Experts of a small language model: vocabulary 1268.
Below are experts of layer 11 (counted from 0) of a mixture-of-experts language model. Rows are named router (the router's row for the expert), gate (a neuron's input weights, with its number), up (a neuron's input weights, with its number) and show model dimensions 0-127. Each number is 500 + 25 x the weight over its row's rms, rounded and kept within 0 to 999. Numbers have three digits each.
Before each expert's rows: a language model's description of what the expert responds to. This comes from a sample of Wikipedia text that the model never trained on.

# expert 13
Degree words and auxiliaries in descriptive prose: more, most, such, very after is/was/has, and suffixes -ly, -ical, -ed closing words.
router:544545528535542512536512505517503542482506497474469526487496509503533497514496488507482525521516510475520512483489510488476495550479546542502509471509556545458511523498475503519480525533505515474470480484531477495504514529503428484512521513495527517493508561497499488477511490537495561471553511523533521492515519470498494470468536462484500483472527485499488521487453499509468485474488
gate1:530522476480504524495499497509510474539509481457498525536501498520462513453473513493502484449524508536462503495533485511508534467521525518484513521459503482496531527462516481505522531522543495541511562497515453479458503481495507464495480497528486504510499509485434507510516493509507507488501512487483480460528527482523504516551514497512583491485528528448485483490447520513505524501519
up1:486499499534486510519463495501523508534530500477476533520478467543511509492492533531512467508505461554513514498468504520513488451537491501497501506479504472503508536450555465496492535483514515471479558446477492517502500498511505490504475495494514535538487485448482485539497474511514525488518506522478525495475467492521510491524553495544532542498513472435495520483504539504544525502525
gate2:507507485497515503521500510527489473537491499514532551472486518523455525510500517501479485481485507486556497472471489503510492518488483504540506478473465507470486510487468477524527497477501520470472478566584468478486501494466480485488529507497470518504483491488515484495503467500455552501532533508516461453483548512534484487450525529482480503521491482489481460501513493519460507562490
up2:506522504480476522531473541552487507539499495529490540453524460530497532470518486482487467523551534497527480460474504468528485475506475468486505488500525515466502490495484522548523522472511527489483509491556512458520533470483485506501539494506475469513488520505528484501537450492489535517514555495471530502478546461510519491473484521498468527525508478482506441507493501500501492517523
gate3:506528507502499457512480475478454475529530515532539503487475512470496487483531482515486502501518506500493495487462502539493478516492479513493477472474498527487522514518469481453550504488515516463465538486543501490479490493509479517543500514485538455522485531451464507528527469485525551506520516489489477529486572467520514504441538505488451482524507486486472481488485518506467452492481
up3:472522515528508486489512477475479485489482484521495507521480502470480491478498512546481506526552469479522532511475505544530464551516498481495471491524488507506472493478472496458525516456527510473456498501514493483477489506499498474540436509500570496519505503421469488480538511497486535492547487476490470490486567499537509505482515469510468465517512504486499486519479522462489481494474
gate4:463519501542529491488513481532464488527513515486530489482483456517512529445549501444521496453538519482561496491474509501487496471444520489486534496534518510525486496533490515471513474476486524466504440494498510513498456504486498507517495528489549512464472537520504456515477470538465512512510521465486523517499545481507532493480496528511522515515543474492465509500517490504485477519500
up4:491544499540533492472494476512456472539485498506537481527491470525540494451496490472492498485518510510542497488463527512474512475449475472481483492540535544518480487522451521482512520496497518442511479473525487484455488480463492486547519510479554504518469512514488506488495492533509483485524544489485529528469577473494519497473542504496508515512517499521471486493480494484488499526483
gate5:515495506477531493489494467465451508503470528477483529523520478493545496508513522521516531458500531523497523503518523519520490473488500531521510480492546547509519494517516477483497528498509485560473502506507488481503497545502433482493484494520507482517479533447540505485482477433527490481531469528476519496538534492500506487531470483501539503439486489505484485526546452483463503478524
up5:509500504530513477494493481503456500503510484459492528515493501513515481479514463535485525490503486500499532477496509501516529473532476498511476514524519544524518530532502513493480502487494531539498489500484509485493465502518445504492516525539500500486451520495520497486472480473545436494509557500484530479549557443488554490508518507554530519449516528475495454508549488504468513463494
gate6:528508535512480512531489531479500498512462496478501540518535494502490500463469499506426499534516479525473482526492500539530490505499489515540509438496517494458516505488468482513554470496464527482474538515471505495498511522481504473511515482533505516509462541459565485509526503463492514536539503522536527493531534462506477477473519503494500472486527480498552468503510463527503513489479
up6:550503513522485471531499497466523494469475498509507544494510489513496468488523508505425497507496495459493502513480477543518504516462465523526501468493497517462520534504480494488535486471516555491479504515518468489432500514483470455515502487475530497532487544503528469505511484480475542515530517500523510481496553480564545490462525509530471494479510498462474472496513464501471485503500
gate7:500522463506454528483457491481473467528525458502469493496456517503528517512503524498518514487477515473498462475529489484508503542522505471514485530559549479540522524492503508510503495544457532504479507542461481470531485517482491486487561476500512497507490551475517469513519515520503497500482476502486541478499506468502517448491461503505484481500557486472482508474467503474460535527477
up7:474503495520461494517506503528498534475479481505496550476543518477506467531523506518514496517545508525496513521507447508554473511482512523480543505475406496469500509481483518476496494516515494504488529542484479497524510490514511514468459459477461498521528487534508515526505506499498489493497516530516494563527507514498489479494462514491516526519460448497520501512431455537521487502495
gate8:493528450508515544468527463465500502510514517517497485502498462516524508496507496509522492525490485464502499504443487525492516537501475470502509473523493557484546530451503503519468477508502542476504506499464479483512477497461483554536528441491474515464524493449482452517513495474534510497473443542497501473520504477515480534532494513465493515521485473529492487475486484524465477520508
up8:486540513487531499466501470470494533441488541478483522504515507474495505515513510494484492503504515475529476527501517495502462506515498525482483440507512511495472504498450485504458468496522529524521497513490481473546482484477505498487462482523465526489548520486482544507524495499496534500497497500514533468514496466499473507545467504503496495530468497506481459509387491446494508530526

# expert 25
The conjunction and, plus or, but, &, while, joining names, authors and list items, e.g. rise and fall, Kaufmann and Kaufmann.
router:524514516488511508506562468524509495507495490489479501497476478483473491502492493494431499529521500514493481522486434461496467544512494504546498493523500454506507492484478482515488501491529525544558502473516432488476492547510483462492512497514487495490497529462492453475463463499507491501468502534503466463541495496520476536523507484473488512457511468474480471486483462492496470464541
gate0:498524510473526518546525522516502502477481535517523545524506537492523477532460526494478462468522543520533501508469468486524521474515526485515469536530478455475518491544465487491504481525489485522547507517478467457482507511467518481533476490520509484524505551525486497491470477485482514509514520492520471497514526482472510514516515445466493474474515529513495449429499465497526521493509
up0:502520481450542494517510481506520496508488516495485497553491525531547517491452515545492472503522525504530536467487488500537522517513507444486516511526497468530525505526459509467502503522504458526530499542482433489503560485507521511474507486514517517497471528477488505484479508502525514493520477455486510499499531458448466489519486490462483516481515476519527439462502485524505531496519
gate1:525558470462500504469561475535493521498473554533467479506531478512484497521472515491507460522487478499544478473499500491503534510497478546505478539543544505476525467514472533498492519505525481528512498495542493482509517508457486505501517492540521507512512507479514547527524491542494516496520486465498472488499551484477474499481521507484546487492521531514489529493479532505527474456445
up1:470498487443544500488521516499494526483529497472489540468519484505476488491462528521555487474506497508525412521560503479525488531510456509501506479542505475528505467534505512500496526523516483474508524517515528516519526466483498493518570503499487520486525499546502485491492476530505483476511523483557523499510530475512480475496505506511490486487517491489499524503460437505481472494455
gate2:547489483482525487520539496512523468473487485498513491502516508489505488548485523530506474505520535527516495529475516510507513478534502525517501491494485515488470509472506492545544536453527483508450510471520505484500501501544483502488509507463558507506514477545541507500512476582432512495496497507486518459476489550496544479509506551502497518443531473483501476524503540518497487511489
up2:475519493515479465482462474519477513494489521535488496511493528506507508492524512486513552482484500503480494457512511494509509488483503488480496478477472494486469481519465496440530491522466496500486499521455554509487460465517480505500442538525430462500483517465487449500464508434506510525497526495472489521540487458520506522499481444513524465518470519483534513503504471493478520482540
gate3:518461532510485505503523487514477405491478484457495496535511515525471517527534511496500527473500518463518497502480475515527539516544504530480471510511498455461512477496506434517482482497501536477515523490465483472534510511495508498500524491491482532518539516521499485460506491517465511542518500491517520514488488510549473525535545500517519470503469468509481499450465492478527497548472
up3:507464554481544517529541510507534445509450512506501463485496513537471501515522486523514527470495516460449551487513493536527483478541516515469492509487528486523474466470490473483503537508499535484530510492483470492531482520510490528464552481520514507552498498508501492452507493466490502501511496502535545510487493504507475506545555500518493477471517479487452488460478492495521514522500
gate4:554506516486484446520544526501508485501527487508520470526518486500506510477468538485484483487483487550499480478474513506490549488474523486489512462499487558462510489504478518482456486545514510503526498503525465496516524516532457509540484564451488504496538531534497522503525481515538490496489440500475507507485507502516462521469487475498517515499496503529457530445503525459492495492532
up4:476546502523493520445471525520473539518474486512491512497465490514553511535533473489513500483505475510491506489550510482509442484535490484500513515493485496516516462527497497474447532474494515506452511499491498510518458537512492487503456496552502457536494493511459489521488464521493526492519492481549525491484511543502556540507474468473526491504512458474552521515492490529485523510486
gate5:513518503491524484548517495527497484480542480510496503493497442514552496538464491494503493446489499512498516463480510445493462482466472525530481487524507513487525496473486485479487485471484487561501505462562496510551483476466512441535481487473509475540488524453471495501499476518476468510502503535513475493509503534539469518486461517508544481458509503505487508492473496525513536500504
up5:472481493500487493471497531489489491477491479467488515524527549486500513507496533497515525500490480503497517504517492494524518461499516492492547483494533497517449498532481526477492503506469487478519491518421497533462505500533511511492459499530490545483505497546553552488486515495525513484514497490501492489460507477446525526543541490496495456523520496486518488514592488448487485536479
gate6:510492517480487507495500474494499494479510483504535523508498473489523533515486494483490531492469532496518459452535523491537541524536501523500533470530493541521481501495515529460512523521501462489523518522479488462464559485525472527477493504483522449516495538538505479490497497479445516523504488466506514525503474460529497464480509486490485491499493459482469437440529530494452465479524
up6:518520450483537504498538469490463516496522484453524526488507466524535506470478504533486537477513517472486490461507494483492519492534504477510491499533463541465435508464485515460513510473499466500489495506503495504475524483543468516478431477464542476534490490514493457485506509474494522485493563547522521519478499492495489472521497509511504532492494462517454493466517491483463494488525
gate7:546510505496493491503520465455445490516511505481512539547465503480491487496521494495500446490506522487486496468500518494539516494480503532485475486490522479537496489531523481547476525529445520492533491524480494476500511487521486523466506494502508536524568524553512485537496498493513541532464449484471500501520491453483473518449528516475462491518472512457488492470512495528476528526507
up7:463487495518531460489516590496483462525548557506453457493517518500453480503493502521458543463504522508471461485489507501504490468492496484503542495518467483482489487465470496472484469514500465524457490461483513504532486526474515477504484480532515463500460494519506503474474495500494484500527507528549507513475557488502503468532459506528497524518509511517507506481522520488507487536509

# expert 3
Word-initial single letters, often uncommon capitals such as X, Q, J, H, starting names or words, e.g. Xavier, XR, Xinzhou; also apostrophes and line breaks.
router:484503466470521572479523506534517513523523483504501504488511463507491525493500478527537538498488444511541522486469555496482484520468479481493466491485503457521499492507498493492533534491516462497502509488532503513502485495494483491496486493502517465535474525474501501480499438524511561479517501446515484556480482504497501498523454477494509496528527556487486539508448504513511496559528
gate0:476538476510466539516476452510483479547514523453500526530507518504492551510528520472520480511506503517489507508522506509480508512493490521481444478498505511471537478500510497496468494519537488507496469458514538494497501462477509493484565512541477525529477526500493453532496496501529532511480469451459513534485464526522482496487482468523543476509521535497476508518540495546509468539527
up0:475484528542480495480528526526506523470505470499521515507506494479538451516506496514500537563530507481501515492461495489482486515477556483490546519518492503522446536469515527489506485501467491506465505521488462484457497513526505452501472510499527534505503515489478510449475498476516492526512489531529497461506531483493481484498482515444485500501457452466531511518497480461515541440474
gate1:525494478511490453487520523499510479524470469502524531467519511479481534491515459541511498449485515506502488514482473494499535474497499513514490508504497481515509472469518549501513540516493501515517530475494488478554520493457448508507501465520508521516483491580449505547491480540509491465514500467522507482437493509499484480472498472511522487490521502505507500500496476558481526549561
up1:512488468514535511553440511501529514454471492504518482503473494483536489486543475462489494473501502513502476490494523472509452452509520471487542522544508491526562500480484484506503515483525495558505536471508510458521557506509495502492515513504490479513509486520469520490480526547502453537503518455509479480462445517483485486506527495520487520462515559509492488510518487477498480500512
gate2:502489512537524477526495488470525487479490501493472540526449509492512513526532509506551452504473528512483523492483493490465526521470478514497505490484462515466498513511468464472527521482501479513495541487480532462505526487502495486534535488444498484506522522492474487511487451500493574458467466452495523521486566510486512540509468471500501540506505466471499473500465519461508503494520
up2:496491501495531474519528502518511490471476500472489509500497505505526510549522482508502475512504528532522524468485496465480465512488474512491515481503497488509526534512446485500511493476491444556462546495472554518503479499503530466548549473467497483492498555444499497518501468486559539492459509485520508531509544500488500502550472455502515507498539473498507448501494499457505495497516
gate3:503498518513505523510482532511498486464521486520490539477506502478542545541513517471463447469523509519488512528502501461492492488464513484525504522497523471484502483505472496480474498541524486485499503505506491509511523484511515485432538513476534526485466525465491490515511521476487509524493528387493504486503510505505487488445490479478497521498515490466474504558462536533534474513475
up3:456465539451482460472520505527519528507485467501491464530481502503536488456516510536475551503452535477495509521533456530536477497526493472460475481498467510508481467480485492512488541513463474504467514479508450496493497548498518511508480542478515495485470522535510535518501506522514485477503517536555495495491503492507537509473492527471492497518469504550529488480501513465482485493538
gate4:515525483540508493524511511519480474509510513487496502542481498503507504490463495499467474514509525499514529454457519521495465511499511533520437547482510519481532526494574497487546504476521518576531500511524473497478487511479497492488533564458517497505472456489513505500494491488492488505520457483495513509475480495494495498503501504444509500454506539466515496494568521529524502520538
up4:495501493516539504527463484527500478458475525496527478509483471506549459418505477502524492521444519525494516533517472532516479497512536473489536486543484530578494497502491513551495533516505547472507489562505494519507462545480505516481473486489484482523486508478502525509510540484519458510468509506521496539501493490473465490503519495492487493476519480497509494483539514465487503505522
gate5:505434551497511513512538566495530519480539503499498472496510546523539514489522506463502475493546492537555546515445503468467509493496492516496504496521484502494503500504535495495564535530507509482528520515508486475531503470508513469516500472504461500503522518483509474493549491472484440492551501501514455505505510493507512506505505524484473491528555531528481485507484522497484516515525
up5:521522493456506512533519473500483452521497527525545461510525481495504460487467494460504474495506535533518516508482536467485560469514498483483506504517465496494476453523449468477561469498525521480498519530508479511521490480522486502509478430483474531545497507471480480507488488519510458452484529497481467513517499475523509536521479532480494515502519533523491528501486503484542508521527
gate6:490492529496458467448540512494480493477463482488484503470491478520488519488551479465439538473548478514555499513479543488534499502520472458494525512513529475466491487481509520475487487515500488545524524488523528479476485519498449497467519479507493519462480500503503488534500510504514471491467519480515500475489532469519527467448469538476535538490494459506491479498497514462544488511491
up6:509525494510514498557453492490494486521510458524496501540471484512473530485472539502492499543471525492488487537468509491504529477501496516500473495520474469551452516519458495512506543481445529472470485535454481494506475488514484511514464492516487490523528518496472509489494480464522451542507543469501505527497468471463488492450513499471487526509492468526498533503516526537532516503553
gate7:569499499523463532492507515553491471516486542475501528497525482504478510499537490455490493484467516523543467504537472446490453517482493482506483508520545505513482542517540499473461505487534476509528507515494514502481530494499499517496478478498502500472532522514484478522483575480499509482534440506492469460514479494498501477503507500552499469492545473472482510499501489518514458531473
up7:485487524491510485518483498461476537470519506524516412503482533484504523498486518511465520502483490463480475501480511516506493473554545560506534495478473522476486498467468491512532475519487509446496499468491535517521496491481499495513500510516501442511460467529476527481526484511452464506445557494510530551476514494496484506500475530506492491514467485498512508482523523467516524485523